python train.py --d_model=224 --n_experts=64 --experts_per_token=2 --d_expert=288 --activation="swiglu" --moe_layers=[0, 2, 4, 6] --balance_bias=true --vocab_size=9264 --lr=0.00142 --beta1=0.9 --beta2=0.98 --grad_clip=1.0 --batch_tokens=65536 --seq_len=512 --steps=5164
Below are experts of layer 4 (counted from 0) of a mixture-of-experts language model. Rows are named router (the router's row for the expert), down (a neuron's output weights, with its number) and show model dimensions 0-223. Each number is 500 + 40 x the weight over its row's rms, rounded and kept within 0 to 999. Numbers have three digits each.
After each expert's rows: "raises" lists some tokens whose logits its average output raises strongly, later layers aside; "comes before" lists some tokens at least twice as common just after its tokens as in all text. This comes from a sample of Wikipedia text that the model never trained on. Tokens count by the router's weight.

# expert 6
router:471529457501491544449515538396490431555556545515435472520511539479453430510508500560537540463491520449450501487485514444524457495514437505500475521444571465519496463481501491525513507424482516514528495479568382500516439531515460536532485511515462477500500476504520527503514518482567528593555464448397465537529583510598509543476530518462494482408553542464534495454420459492512514496434531473509534483522568533560421452548489514491558493599561495475511521508456461586532433452482498539509472516528492465478536478519496550517461514476531456510503567553497519443504467481549504512504463513470518459476487432381466496575531546521469528492481422500536496493445556481494534473499
down4:477641506502430471493482442487566520489558476524530494473544532496498450488528510432446479452470515469541477563543508556522458530529539519492468412505483435441499476520522539512523490461414511520539440470486460405400504481486549475529470532534514439564547462506513486530491512557532509511498497506428549501535560549567496480507536511486558563524538550498503506442461468531425473471478548537518480503561544438521488488496500534471493467563545392493491529476546530455470470448623486500528470450518547488459457561479521526479476501535509527504473403468502520565597479479500525514491451560502473498534571417519530496443478509498500543517442514430489521531481466538472508547488
down5:481435495515529474476510520544461514491468490534519503494474491515488528501449447485518509450478509572508471526494421454424534491539505519481514436513439495523550472511527503504513524546512535519552473475460497468483512533522423524545573504444455499551522564498461500434453386501489518523443365421505544438533532504547453513466569443482494471485477623568526505548479470509536486495492451474548522497594521566461476469403496509531536576448520501464508491473532469472527505587507529470463501518516456516499487551515518506554441533503519491533491398473496406502496522500506479528492466513523394555511574458520482504494547521507577500513599515481479459604531514511462483538494
down6:526535521574514520533393490468484594524557540451539488513539484526499513505512539500578505547485531453551566556480548556436553509552529460441579459467445501603487530499455511506478482510538526496467487437501562509553488492508567513481511500594475438458555550456546440505464498465500501607507503594487473515447459480452432480543487554486465507532546452523492486475475495476505521482520510447415483462493478536464503476551482495467542554502494520511524511520473532506481480477500508523447469545522462455447459453481538550440488427511523497502466531424428523480504466483485580531466514445562473530458506420510435544501459490527470524444418431554538523503505579460498463497557
raises: ",", ".", " in", " of", "\n", " and"
comes before: ",", ".", " in", " of", ")", " later"

# expert 13
router:517510511440479510486520519489484470544514541550444431526484537478450403452485448553555495450509557275419501487501537502562472474533462500518481508527534520504449438485483490481526486445529519503475468519583443485505444582494466534492525499527440508507477530494528526531488493534547521539548482500353469511467543478570555517454518558524531496450537609496491511426458470475495537495446540450505486499518609506563488492526426465487514531493513464502500547486443515529530437472555490499491512533578476506514533478477523477495504472538539467530473587515503557532478449444510507497489451523453466474527503470423492530514489542499448490470491468525513524502481498487490501447518
down4:510600452503433548500451479482520500483483488449464445471545451504531535554549471449469452522443392485531479529550475462430504469477548494480428427485511537492492500509454530526481454508481394480451454506506537486534569479519551468497452524468516439495532484448467541542568576491392487459451483484540446519479543487494479526508507546553517488458526517522516531485481503479460506478425514408461483491479522417549517466529477536484494494502541405487507419460442437532541464423567520449480534464514549528444500455485551578472535497500480531474483488512503490492537513504489522477488437563438498474489497587515506487483523473514484448458586481563498467457411467529596491507532
down5:453512443524534492482464457515541412453485447540421551515492530503485452477554522552531439498522513511528435463567538477462530574493513465551550531438491535459496503451501513513553468498451473544439431493448442478443454469501504479445444567450455376519517495479539560509549446460500549509509414508547540506539509482518547517457528551496534530478547452498542466520428475459506478551483435488474498475521450541489431493441490545471544508534404475566563524538481470516433454531423462424553481520495510505489539488433479465533529523499421496488573504517513470541491551494482477596510495507491502493470506509473522469516421568534511506544522549441450574456501483465506476466453
down6:517505484463467529554501535506519504539555523483463477533503486500544394537476479446453584481513551511532402528458553485533522509438509528429471478488470542524515449549444475376461524457563446556454493553481510443416518535573493504430461554451567470489517515441515482566525486508445379499552481449569492539506554490409506542483534464493492460525522481502468477505486504494484563505465468398520533541502506463491547508601489431516498462461514487481490444468575531473479496461510470485556566527489554555484480462488520524518526476499516448472462482467566492498569510514501547476508420579508552489489519500579523516458505435536513508475491465501568466495526510482545507495541
raises: " |", " ", " and", ",", " (", "\n"
comes before: " |", "\n", " (", " JPL", " is", " ="

# expert 53
router:472519420511437511460508470455548477540521555470428432558488515507464485533507438531540500449515545481416515502487510491565462498538444478491503514526529557458455484491577478532542475431512538478518474461502381504503420560463479572561439489517465540495530553516476527508498518490584547501555482511456442497520542473546492539480547541477515459459567609447549497466482472476504513479481485442479530541527532530590419436488463532480508522540561487498500528554405552529581469477515506567464492482560438566462507458488508486531457499456505480493432564514512538503459440454488522499495468512526487449479419438443490545542571555484477540495524457474531489478466492481468525496570
down3:484534476485470542443496461538587573433517457475545448505429487477480499573496465461539577476473460520481535539495458489441516458469573479555541461447506572491446553483502528491525445509437494495533458565511529487490542567496534535587473521493475567556532501510450573461492523492504487479474494405465484523508579474532477519510492445449427476393472563469520465527484474431475436398515521508526512496529479515466466514531478479543475513528504524489522488521474516531538524576557504523456458605492539488544490494511426468566438479436501494472541549498462474522453447566478493474505452492593509510591437479502467488524536567515482468476540568498504524543493494526519541455443
down4:541523506488418511468501565497489445549510475487515448543422577435489482521535490446500513486485496589497525478482496510527463464521523591438435420522529478513484473522518528509483506530453504465514413496444511467524405504551479494471514518578577585419510585478463459510481492529461511515465512514533563501492392491412487422520523452511493459510499457470483523504477544511469425501514525464516546540483471470543542516523530531576425539551512474458495495498467556523450485476469492486484460523512562460452527404495488445524496465525546471521491537503499451393505532447475551472513537495527472468462526482509623544517575523494496416470513548477472493551509572499512512434505
down5:508466493450503448462561571446480453516476528486601503471510497495504437522511495488510560534500445471484495520420494422461450482459469542581565536529448470475458460493593473503472608483483512408421472487458567485467506527450552413437558485498561472474457434499558474454534454492534487549424508531520524593471491512554544499523521547511540487581532497492474517539543460487460486516479519459497468492490519542483535432437487524467580559469486552500498489447488488561538444528494599482461544513490473498515472509556522476545526487489524468541518473495483518489589518405492479543491507510502580470469527476475449446475491501516485464440440524457482479434512534477470493492569
raises: " a", " the", " ", " in", " to", " al"
comes before: " a", " to", " in", " by", " the", " not"

# expert 27
router:463525464481468497483509476423552431520514540495470466544520530492442406491501471542515511425501545300436511479501550444538473511535507452507466440533490481490475492512516458496506485498475502441503501503563485511532443545454474491517538526514496456530515502512517529513542522459535578533513504448415515554519625523578560530459564534483553478467491503469570477446471532508478567472447494474467518502519561563521458484524498534461547540573534455536510595438472437443557438492508499557449493560523442459505566454516524471504489554495500456444468533496489558565483477480483506523527505474461521401466462483443500527508503540494457556493478445515500529479509531493511514507504
down2:511470527587580539468466545478489501557489539580474497463463567503428453539545511511533529494515581489497447429579437478521517477509444530491539542489442522433511434547526544486532498530430516510520504466434560502437507493440508501507404513516475517469507548488520494461518495505558521459516492549445485506493488503545502475522533487498507539477574497545553510464439497469467560465451505442522583582530428529474459515486461513562516483489438547532569513491540457544512524552522405565510455455443449490429513487448446498500522505519502569492560536513528471567516485522468543454527461517504510566470456515501529484593497495501508432560556444497476498589567478523532472558548
down3:480463455513518479481517491495514519542459537612494548547560479468526496565530518515471508442496496511517504522498436513491447528530533540489518488453464492456416423568459522487498542529433537447472522478495505465505454444455487532525511574510564553486438478497572500413509526535469510481539450547525416457455492538459544483579482477506472480471462461507469503558549542442470520456481491450499432461499492487486525432477532525454513562471489470468443469436556487502453559484535538498451467568562570470541582519576434511547497430469528442435526517575527475525485543490545537496517509462526549458419587550477500515444480460539501498509476481500564429503490598550486471471521
down4:473464514488589455499487467470483453502505514540496572497499556530472439501570543411500518431520549506479533530544478478521560491401440439438443506542486431527502517558520500493487541577507479463516508504483547478451506451539517515530494477442481507448464524419530522519509462486588567461478483505404527538450570501544551505510527555471433535525494444528489496588509511450539548474459454472473475484595537493441481482494471543510474605548506554512547551515602514479560485499456492495513465494446506417536517471471418416488539525557533448576474468496570474518476489501503512451553548476554541494522495483496539469478530511444550520522518484478515565501524522562515467494486
raises: " ", " (", " G", " S", " C"
comes before: "\n", " The", "S", " He", " In", "5"

# expert 24
router:484507457457466463456481483476564440494549534555466500570491551524416451517482465510532497489508551357456505485514585470536481517466486477491443438542573484520486515523541526467583488454467501470477503479493518534547450529502464533522502536493429440520466519481526572529512483492576547512482473467405489574477550508596530454464493493467560546430496496482539502456460436513524514523460495483550502485463570521552444474473451526436533475602546392520450573474479474510553409483531491507447512538537446487455510439496517508480474542519525414479477584503513565489501495480513467558520507490492484435469515466455524523489492551518432536463466492494514551498445545479526482484516
down3:482524462464535543516537549464466496457455586447571524466425515538566458454530560489408446538496479522539520477568560551464521534455491465466510507495507443491508482567493442487527522543537449455463518535429465524539517498554458479520440508471538518502480533599524489521478517485540476560566475489482474488529522496465455463437518494527577533504500523440448575382441478623516534520514527480498507510472481564458569549432409497507496443514461490552489539483562456484444555533457555488410431466492530530507492538509461470493465471543524492548468489508447529503510488447552471520497509600486475521487515452512546522485498526539445556450459492555491532518467488519457485501531
down4:579462541441439393467463412477543516505477552472463435488509525488460539566515509460566566575502468466481482448466486473518509487454422537525537503534502483508440463479457453516473482498503558499504507515592526479492546490487468459498523492527565526490550517442508472497493501474461513539524534500533468607488490560453518537517459511515488377506543451489473466520507510556502429524494480570462429481520503456508476543473453554523436537517559410457460530447493491540439512486542482459551503536468487567461488570495479492519473525513484515532386488455521442465442464437469506511463477555480503456517441572426523545500580548507528503461482500502499479501590536515484544560518
down5:453502515474531527496546495480484441469473523505492480449562552490456507545487451467495532559488530515492531503435535491517509532487525480508517438479584478532482505452469473493467518475442544578487451501513469530515433581494525476499585492452526567538448548518420468486530510526479443374482522526541489475514500509448530567508527410579435401526498488469515540444534466502539466481553479451422474402515500451539460494540521476463482513538556538481423496482514477496492458462539445408516456497475463537454490504533454460521506494436512514490481462534511501507529463472512569406470568428526521484521501479523471491466600481464504512478528530521426396528439506474581460532518
raises: "s", "a", "t", "d", "sk", "e"
comes before: "s", "t", " (", "a", "er", "d"

# expert 47
router:505525439433492520470520480455510473536544529524519447525501540564459468477498420579553479479501479331406497453497540483569497453569474442473500481441510534501448486495527480466513518484526518422490518522538377456455453549546484568487461528489493482479510517487537530492518547493519520452573485459438456513454560475541562569485554485494491512476514522459526495527422483503464535493453541432513506540467610610594473477520479502489473563541515432506532544487476522529504461439495467512498521529511420468512503493472500493545510510550516459583480547548472555514457442449505501530514498523507520467510479512436561511540477520488420531471461483544508491533533515503502537455484
down4:511477465428518465501524512470504497504476499423579496481491521635507478483546501492467515464457492467465481510522532488470425504552516560431500558492502509530493421488470504531517460559557521430499564553385446464462524500535460529514475470437517496488507545490521509466499520506533518531504487480513440524469550471553511485479533468510505539538575520466469509447605464491540397491491519453476492483467482513459537540540502571443471497511450453491510528572479486466544476430517505494572554401569522476543405474523518464472462497456477506554518530437511505486453532525576397461554494540504494565492611492541440441502521565486520497515464468536565500461481528481485479475546
down5:541408524485520559481473490492572474524566457506530518546487523481497555457443471519455561511573469434506569454577457514507553513481507510483452547500459433472499457486476476568523456512520505476597541546499478460458514416504493448578496529464580497562421446560499522442549450540511475492482512552445492499584531558502530517537449509503441557502486505450496450500444481462527507531472481534442527516589543463482527453503536481475493532505474502558530456446476521511511512505461477476519523519488466511503480526508539522477528537500549495523511488530497485555584484509522574484477490467561467419428532486543434499541506506455449467537542498515477508422546469436583515613409
down6:529426516457567502560438431548490443485489534519509483537474577457504484448492594471456458532538457477559479514497486459528456528536511568458474526520558542482476449353514535569474499557465478543490466517474459508459531521547482441466534523507511454515508452474476464494504605543528514520476525496532473408483463504485505547466448512504443543544480527514490521469485581517515471480542463479534498493490482467430487498520506430535502527449489514510532488542463490505490491461461525545500550429515563515469510560391457516445590494431474471522562480526443513531514554563512480472380523573475510470463534559520462551519558479530491431512554492462466478486534495511523508480581
raises: ":", " ", " and", " c", " a", " of"
comes before: ":", " of", " by", " Insecta", " name", " Order"

# expert 45
router:439559467488454536495525471449551445495534553491458466576482556494478473478522415510517474415505533322452496519500568482557455505549502478547485455533501498509492485524507469547526497468491530460492523493527513486458463541468442510505505494530446497546501510477542536481547497476583555462523474462477467545502553497523531552477534508435527534408522579446608497436460454511489506513466508422489493518538504556586461474499439563456473506570483439479484550451417493548527463461521418519476512548546472496508501457504529487524478518516533408483467517518475581526493495480471533552540489501470480425459490434438486520535481535526428546447477484499499543458505499479513493472566
down15:540490427425465399481538413479421468450484488459490462470522517479518495513404554459491495486469443490517544501476454470486523477467492517539519511541511490554527523519571536484444488579508455474468517580493450521546480482537540464504426485509489497505506468504565572588480491551534528487469534456318513563517494470666494507561517430518520508452483497516509509498560541496504488483530484452517465550495502491549435519553501492464456475494531472531519489519463510470479476454524410532527511495516488524487423461492496471493567543550520504498532522518519534385472468510475472476495551490460540505468495504521530519514512450524485519566491540521413511556495444469503440475504
down16:556502471482498485472543523516544469503548461455542519473552470568531544529468527439470508505485526467506534476581574493530489584460546457477563481564458485495475466576517463547446503499518514497470491588556521579464487545518500445519595434460432482518475512478510520505509473441516407432499440499536445474533520468523509537464531499421498415483489589514461504450570503477526545494470489506449510512501430448474518444545464492498469478536414479484523484587501531480454564528556493545531523497495520511475473447525475533498536478526551508496466461484511448612479489514479499455537540578560511456428470470496516498493495533578466495550553517552449433477567511523560536482582
down17:526522547507549497463480523501404542466502488525544420574501455467457501483484531533500451498480496495510507453479590475537445478440461502505496555476488475513503454448459597465472578534500520461530489487384516514534495478405489419509496478462531504482494463495488559485519474529477495502476454530474501506503423503558491556512535368510477474494527456507550462541529443461516515505482540500549480471527425542490533562531457556538481598541550550463554542511544463503540512557405568534478498519492592400459544466462514516481513496538499511502472508541460498500475469517509541506529480540515464552468514422489428439526532514483434437499526428503500466534493405514516462439487
raises: "==", "===", "=", "====", "The", "In"
comes before: "==", "===", "The", "In", "|", "="

# expert 51
router:460495474484451509464525534435516434528522542513502481535526540539416415495487388512488527507541514362419543491519506428532466535542485501518480481466555505469490464540502464521574463445488509475465523471543392494477479517516477493553531534539480473495493482464515558513546534496580539528564458449377483521531522515615573528472509506438528499471527624492558490404481498518476545493474521471542556466522532527553459473502483553479536520516578485502465583507441467559532453480516463518473536508525470498487577457515521505516473532477524450510422563507489500525527479451495524518492441502498522463495462436421517546537547527510477529531533490489517560512478483488491493484504
down4:502535442456577523517520510436512464458526487506505489474520507430536495497522511551509551468489511469453571455566513453450533555478485542538499495548460534577510488481522516545543537443487524438535482431525518512527432524508418506510476510577456462508403546477483520492483508525505480476551507487455522434513581463526543527543573490422431583505542522453402504542479505527470504502556557550497504501482559528544527443445455553459527414446500469520474475479496495509516533481440473515617521556596474492461543488571531512538516477464578483505499470472453490445517466447479500541508530441534570427524427508483508551467495463511474540517460493406464488463504529500539528459461
down5:535547471545519555461527482513486471540547468547497408482505551498521491513466485503529519501527457505562534506405500536537492559533408531527586456445439522463460557471515453563484496432488484478517493463556509462527480500525461439512562528463528487468511502527551441419497497449409507539496443447524481501535525524469436529541476495476482536462554512536517425493509493478501467514507532547465525383470507510506475491470509508490473438508523496513552503524528484467503464492534457526486563516572519520489579496533428464486511534490543524527456498528513508427452447564488431488441502565579506487486458531511530413479592582472440529507556488578443434462523589464569560487506
down6:491508473485469543456524455438402472510502491552426538424496561482492437495519513450430466470446498530542494484471484526577474463444532541491514436451520511429553478409525445484515507522501389469417466473494491520488490459492500538545483492519549489536546542533501495533520441535530478429521526515519481532518540450526514488516603475562446554531430518462435524489465470535497533466476503521527439522522542505457464495535487513521518590458556441521363495497406545480521496469512556528524484447533485528512462529537530545502536506450442452481493545570521556547474493508560441409515506455537488489465515522512528465448518505504488501556465520425547507540518565491454514525439
raises: "0", "1", ",", "5", "2", "4"
comes before: "0", "1", "9", "2", "8", "7"

# expert 35
router:469541454486465543505517470429553495509532590482514421548525515498456503488485450549522517478518527380394533501474592483514445544522451524533446457507522525450446447547491477516505469450522533445497502503529412526509431495476494465502503517508486449539477500539553539513543546543527576549530445487554433573512562534542547527423564513471557536466476526471504503415469515536520556498472521445508496501505503577572501475509481530480521538543521432500509545470455450524563443472476512562449520539566494497475542429484560529556441509473518448412480567490457527522460478495494485521504458490448492441462489483401495505508536544536423563516480444525473498466512524497508518501536
down4:491493545529506507480506578439511542452496588504471545468505452527494438536472553519479541510490518579475499584528494502503464428461359548479501452493457536561487489498628530488510535426543552475548529491434558464466465444510418482492519486504521549525498451545487519445458492495570479506514449461424538462515496545528496479511530508431484476554550490542432551452534471472561526505501526463527529533487543461514535534534468503523525415541486478528484427576543521547528455447534560543573469495445522460557484541463515544548478480492481512511393486479510511481494454528481557498509541502502532490564510502525457462498478537472485524528581471458525522545440470563473449516556
down5:449469451497487519542498520475471480503492522446610477487537496520509524540541510481514565457400513515516467502465490441550464516460542493509454508544465437572545423477522501555512470522519507457478539518560497554516496533523545466492504504479515473526466509526571442507508506465468526496535555489626482500436446557527496563525530471539451486455475542492470523520445486480497451484478458521506470530495442445539391495526490419545492495595476479498484434416522526476540456439443445459512487565459559444449512528474509497486476458481535466487502523503457487550563483598528481497526475481492516474463449595529560483471443491613487475416534456474455419477473530492463549457493
down6:477433417514539497498493494494463478543490544483531471479492491474454507460495466512496436468469476427503429532515572520529500453601512466482569462457504453508445376545429478474517455486466492494427551485540439534504488486545497425454499467531552434509542494522491486511481541493453554459533610482640521509491471454514492516525522409465507443508538452471508454558497523470431492515509503497530412508462466593554514488458542501518538484517465439538435473460545526494539525522467529483471488499505516544410466481496517557438512494442498478523539496524515546467536422516504480506482506466428515568483477503538497550537510462563493540483533513422461462503500441475540554451448
raises: "\n", " In", " The", " It", " However", " He"
comes before: "\n", " The", " In", " He", "==", " It"

# expert 54
router:492516499484419538505517482491523458521539546513469460557502551490471434508489465498513509468515551479468538444503572473535453528510472470531489478468540501466511477496514448526486459482519505412533482478513339487510425543464515499483473480577457480495423471511523547490544492496507534554515466481546445606500579514549543555439535490441516529517516584474509456439491536527486544460530554496496515495523599530520444473562448507492521517559550471521467557552455515562594418484518468564508506546536503443449553437528509481493465513502524435435463567542460559518489474467464478498539460547519518391486500459433527546465547523516442529496459462507561520513475492489515535488550
down4:490426468366506489520503520478515435437449506530472508511410501573470517537464521467496494481537510507511558472507577502508491486491548504462446507575587437525396498488527439491456475478459476416476553543533489510489529569513440417512470524513483436506437517443577497446506501456440506508534425499491532465484504470506483582457529487547514507461517484464485474458499560465491572472529479524469509493459493499471504521543513493511455513473504478482565482498517534461550514490561456474493487468504476453445497469471527457480552532470480519440443592523467540399527545373466514498472572488531531503458455573534544471547514542466534513451463493527513466462524532542409462454496
down5:440508535520509510519566445528472490526518498395616506511530523558439498611460528402582488504489480484519495478484512548492461545514520494508606446530563455592428539542582580513471438532579500481486549502558540498479487524515550529550476521510499523457607518489558460526514507515468428477522527570476511468486495453487381527477470549531440432488488500519491510504505447520454455493463569475478519458513454484504508506488496469549538522477517552537498484495570501548550553547555498539481442453521506501555465473535520512549550475551563486486481462478479440572469507516489496497492559520548565489455545503496478501519490447522472473543504498515556490540552458541514499458532
down6:512468514547569505474532471550559519498508525529444515524483525523407532451474507544549481523459485473506493506588488547476526526539609392500510439452540424472497495481443510487457556514535484441520511515495468504492476482512533551516484498525532443500445499572525513467504493475473403454458471449493588459530489522485459503533538515456555473520466498533462525414448473488554487444481405507461518569526487535505480548494471544498497487491550446520515517492533537515613452510528406444537481530527530490492504435584501458457495512557469542544477476428530472477552462584479592509592502492521544500500497494513478512473478494441555526495534543470449571512526497435546418548500
raises: " but", " ", " while", " and", " which", " the"
comes before: " and", " but", " the", " which", " he", " including"

# expert 34
router:448508434549419542476494514440568486504578534508411487508548529453428468531485408486467493477539532483437509469463583513473471560558448473516497473481537470517444454510589526476565484453450522518473477542514401523518463526495482518541483542535457535513479480437529520489521548488571514528494459454375433486515533505526547570471527528489471575468547625482503461476485465488519495503448520471529479521532562524522456454472468535540500503552556427510487516545471439469571475481500456520518520518568525494460489467465516507516506529555540458526491554538502550524488483500481492501566465486527545468520498496384479574547553514543490531490561438520512565486503520484455520456514
down3:504476482488462492466522480505547528444486497427482510523486547485516511463547520499450514602453552479537514524479469549509527518535528446437490448474493478530483454543504542514506452488488441393517536560546492486525468509616534483479484492526605497413578517543496519504492515499487570515557481479513516440488532552485458520507518506540519547503492568499538491492463509555451516501520409521490483500448500484481523529389461462552498482480517468474485496539550535512568427531464492437481500528575456497470448582513594459423434483534483428520459409446513598462486423532476527525519531538508487593500482509475525487529454504523516460466520526465517475573536518497412530471439
down4:560537475554563468558527483483520546483447485546507489446405475429495528479480546422493476493548537565473458515511483509414556551528510505509454558500468537486521392514448479474458502415497488507517474481537475519466442517474464537550533506486486564495524455520531500486431494512478495545575529538516480494498498503422444555440535452476521409491429500537514508526475518497472489518431484513481525518520500449526527484537472471512459478483573443548447417533506536414476499503482388485507486497517502567570506479393537605513434517587505542506519512465453537500428561455465451498520581501505568536474436511485521509493426525521426450504491486527495500479520519481483490509461
down5:525473503465482404538500427521447503491507486455558416449587422529595612445462501522498473457448483486494476461498527532500507492420528461473525502493491513547449432445529424440488534480554505474526457443449526540536431490495478530458506470508498515478464474533519433540504480546621445597545522469486529538391488512562488524488517552447484454512515474512583517508532533517458507467501495505531440506454538475496523497462473419504437530463506498528555492476521460458531509491502548454449538506478600506554505492536544496527440497503566422557587480491531473477516427497579546504466514509509485483468524464535509491457532483517480496493461450483514488486438523503433504513491
raises: " ", "n", " S", "t", " M"
comes before: "1", "2", "9", " of", " new", "enth"

# expert 40
router:461546451466484529485493515474539457543517581488466457525503554492495474537515459537560530417501533345436512515485542465499444498495496491527476474527551473466481495509529444517530481445479541498494525531533455576491417527486490495503535469514497423525458504520529521547524513488631560444510475476477466539535612529537539551428558525429535556429556561428544477442496468526522540476472535463509522491542528556548488499502482559471508516545511454515514490601444472560544430484498452583487515517528488480469508461452533502523459519472525477503438517512435561515544458488495503465504432524473499444487490472401514516551461575526475558497480461452529532511495478474479537492531
down6:517525553516521513531467443548501527508514521466477534452576509469531451475525500576448526485517534509476488553486493480507507485494495509532504484551476492558543522517485476538507509576436487567526584458453392459480532425500522497520585519516455525502543434475507441442581514508519468448525582550450578522519513483554451545604518459458477602552505556508545471552491491524499508491483498496543484553519465485495541526563504503554513554495518520421499536556515496537436620527445548540480430503497480512473453495516496560514499531441526521477539455606480497522551493599523479461478424476477458509463539462488449535494532503539460476552476475448510511417517535510550467445512
down7:554570517492464492482530497435545488496491404511524432454489512513446517470545494431524564509544495506544533524522502520518537529469533484586476538453540530498483486524527517445429483508444511502551474563558554523477514509518483544477499537479512517510497514519530554446509527481579525543448563486320543522490485485769515508485495512501468504537428509507466492505466521447504556492456518490451443524425517497582537531531481530470459454480543469466477496477498499484492562538473435503481537465495535533499470488515470487491526516542448498464518513439458523507416542487488469485560492521523502476520525501499489528505462445527500528501509534549505551468498514498537505511491
down8:474498501510519513512477519480491484516457588494533518476489489474473477492511570499512504479456514506462484613500505506519481507524540532496472482535479464500478488506403516478497464482572523505488463518528497504498487467514485452455516499498532515517488480491505464535504511513442505470518477520749471486459525502149498507481519477489499518500503411493504534508507522498522480526492525481519492495496456562416478504539545501531510509476426465468484408497483493513486526462506532491502552508502518476479483466463531474510510499480536504539479487510504511505517512485500506471477492519489475461492522505496488491484442510503526492477478469477518479482489466499494489449518
raises: "\n", "-", "|", " ", "The", "==="
comes before: "\n", "-", "|", "The", "In", "On"

# expert 3
router:510506491460461516463511466460511491538512508521556496455463522540420442478510416571501513410498521387411515487500521476527500465564474459447476510439512492474519478466517472450569520479541493481531477532536494469488441571525439506497473541535519522477506499490536560494537547519585544451547485443392483474404530501543590533435560514512522523455511571474585413512395508542435498494481527440513486476454607583557473483488487519501489534492518463530503548453457512540475508456500487529469581526548486470473486529447475457494516537538506462525476554508459563578481440459472470518453467511511526487488448502434555527569516497508466565491490528526523534504506529531488494473502
down6:484468634452516517448517465492526462511580511503530548517499538552484550478524415523468472460477440497529547530502504468531487485540502504459496456493506547504559468506526469551406477474494523516483483495510529508500480480503472516463588578491441476470507567488437492470507549501419449462534458516568472480501485504449534511485484476462530487504532563577442498475539519490464520494466551508467486521519458440445481505496511549471403546523567425514489557476544534484545530458475551533419449546581480470433488543492552548395571493523519495499522478458487532494470500455589451426453503520546454540490503480500403506447440536453523444574451486483457544533487549481432515483528
down7:528514410463458552526510493515530521459460572487525482466444548505538556478516546528487502488437563458411486504438458483464541464576504480502571538504472540573513576464548529450496539525467506514487466484544464482490500527493504525519488466516513506454538424543435451530432480580468473478452448497532550529450501542483497529457456597520469484542461528525535475484389507544510490509506484498455490497503488495425545533441478503420528450538530566469545525524503515583551492469504487474446547537426526540454423456481496516442466569466517477557505530457494495491544473529533444525563531557491453496558514459508465555491498569501501496474454536512559400573524491556462515587525
down8:546505537407525462505484458515552476474514537513479540514555503510517587453481498528518519583473546460498527539453478547459498447504491575468516470497499410537546482552459492524510507502460464498512440535544489546472528481561436558520482536513528510505565484539507509465488513452458504555479526485482484480501537522410531512522449496428563527516520501491402590545497512399492559412498479578521482555575490471450423554528492471519508522459507454460546497531435489433512454498507476461442479514523485519574521419493463453569556562448499482593550473519476548515452473478514424500467458451494454527522536549417506479527522480492503498487471576452445445456505511488470554515445
raises: " ", " and", ":", " c", " t", " in"
comes before: ":", " code", "=", "}", "DST", "C"

# expert 26
router:517548494491447477514514499416491444527539513560467458479523510556417429453441427492553504451489544500424510463486542489520465545544429489530455451529557535502430495517520460493554479441512510495527471488489346468556486533468459527511480471487467481550471541474535576548498542507487566566542441527374425508498497485552570502474526525495510562432500529474545463460458465500498470537461481484498522502439584477611454487497526528495504516458532418573512476525527478530546450496554486531443538488504426534499500499500565464519513499539503457490479535539451554492494452473512497468495461436468546440458475462500527520489500468535460530519537421491499535480534519465535496562542
down5:520516517560496494509534508535523474541590490559532559553520494486506505482485423569454428491512454442496549531526493525520475541534476524454503516422495523432511497506510530526547473551483422557521527486501481449497444520537557467535517555545493531556457517533538570479580389462573513511535559573480456473559437494548537518531448468498527523506520518463466426495402449502474472505490465518533494497506552543486512448417538548494482468424440497606552510432459469424564484538594503465476486424558491508496536501458589481490562488507517469531486508564493493505547481481458444418530502501488459570509485487543503493522508507418515538543501438521482488489515544511514463502496
down6:490550488490464441547502483398392497507448459455445468561447489469462563489476484506554529503522507566497496505507552528523451466565451492508472498569567462512437498497451470558426597531529479522524516576524471525451494482483562472488512446507617485483445489461535562565488476486489509448533493405533480537536528511466507482525534551509494431560539449471583481442504458482480518547457547512435499488487511532478554528543502478499489505483535488489459453454531466566485561481488524514488463544522479474499472481520535514500625477494489486490515480547537471556451474520459591470467471515408527476492439516500500513507544549509509527541426421569496429452452470516527462495467
down7:555497476462470457570553535472509476523537460462487555509520511491486497543509505541454463552439533466525555460521547516460549468542514493504459579483518525536472580489507471539468518568456505496485484468566452449422520494500529473491459505521463405495495583461493467462484564496520528492501537480467453538479472474501560478538479487532502522531547471563567465534439514505560496526506580491523571467420538572585525472587492470482532479585484477425483467476585495469476562514543537469465489555535567476506411551583562519508488488503489503435394545483553484490543577471497513514505435514466442478460540458529467544525484509430508483569459483477533520579558512504471509528490
raises: " ", " and", ",", " (", " w", "-"
comes before: " and", ",", " of", " in", " to", " for"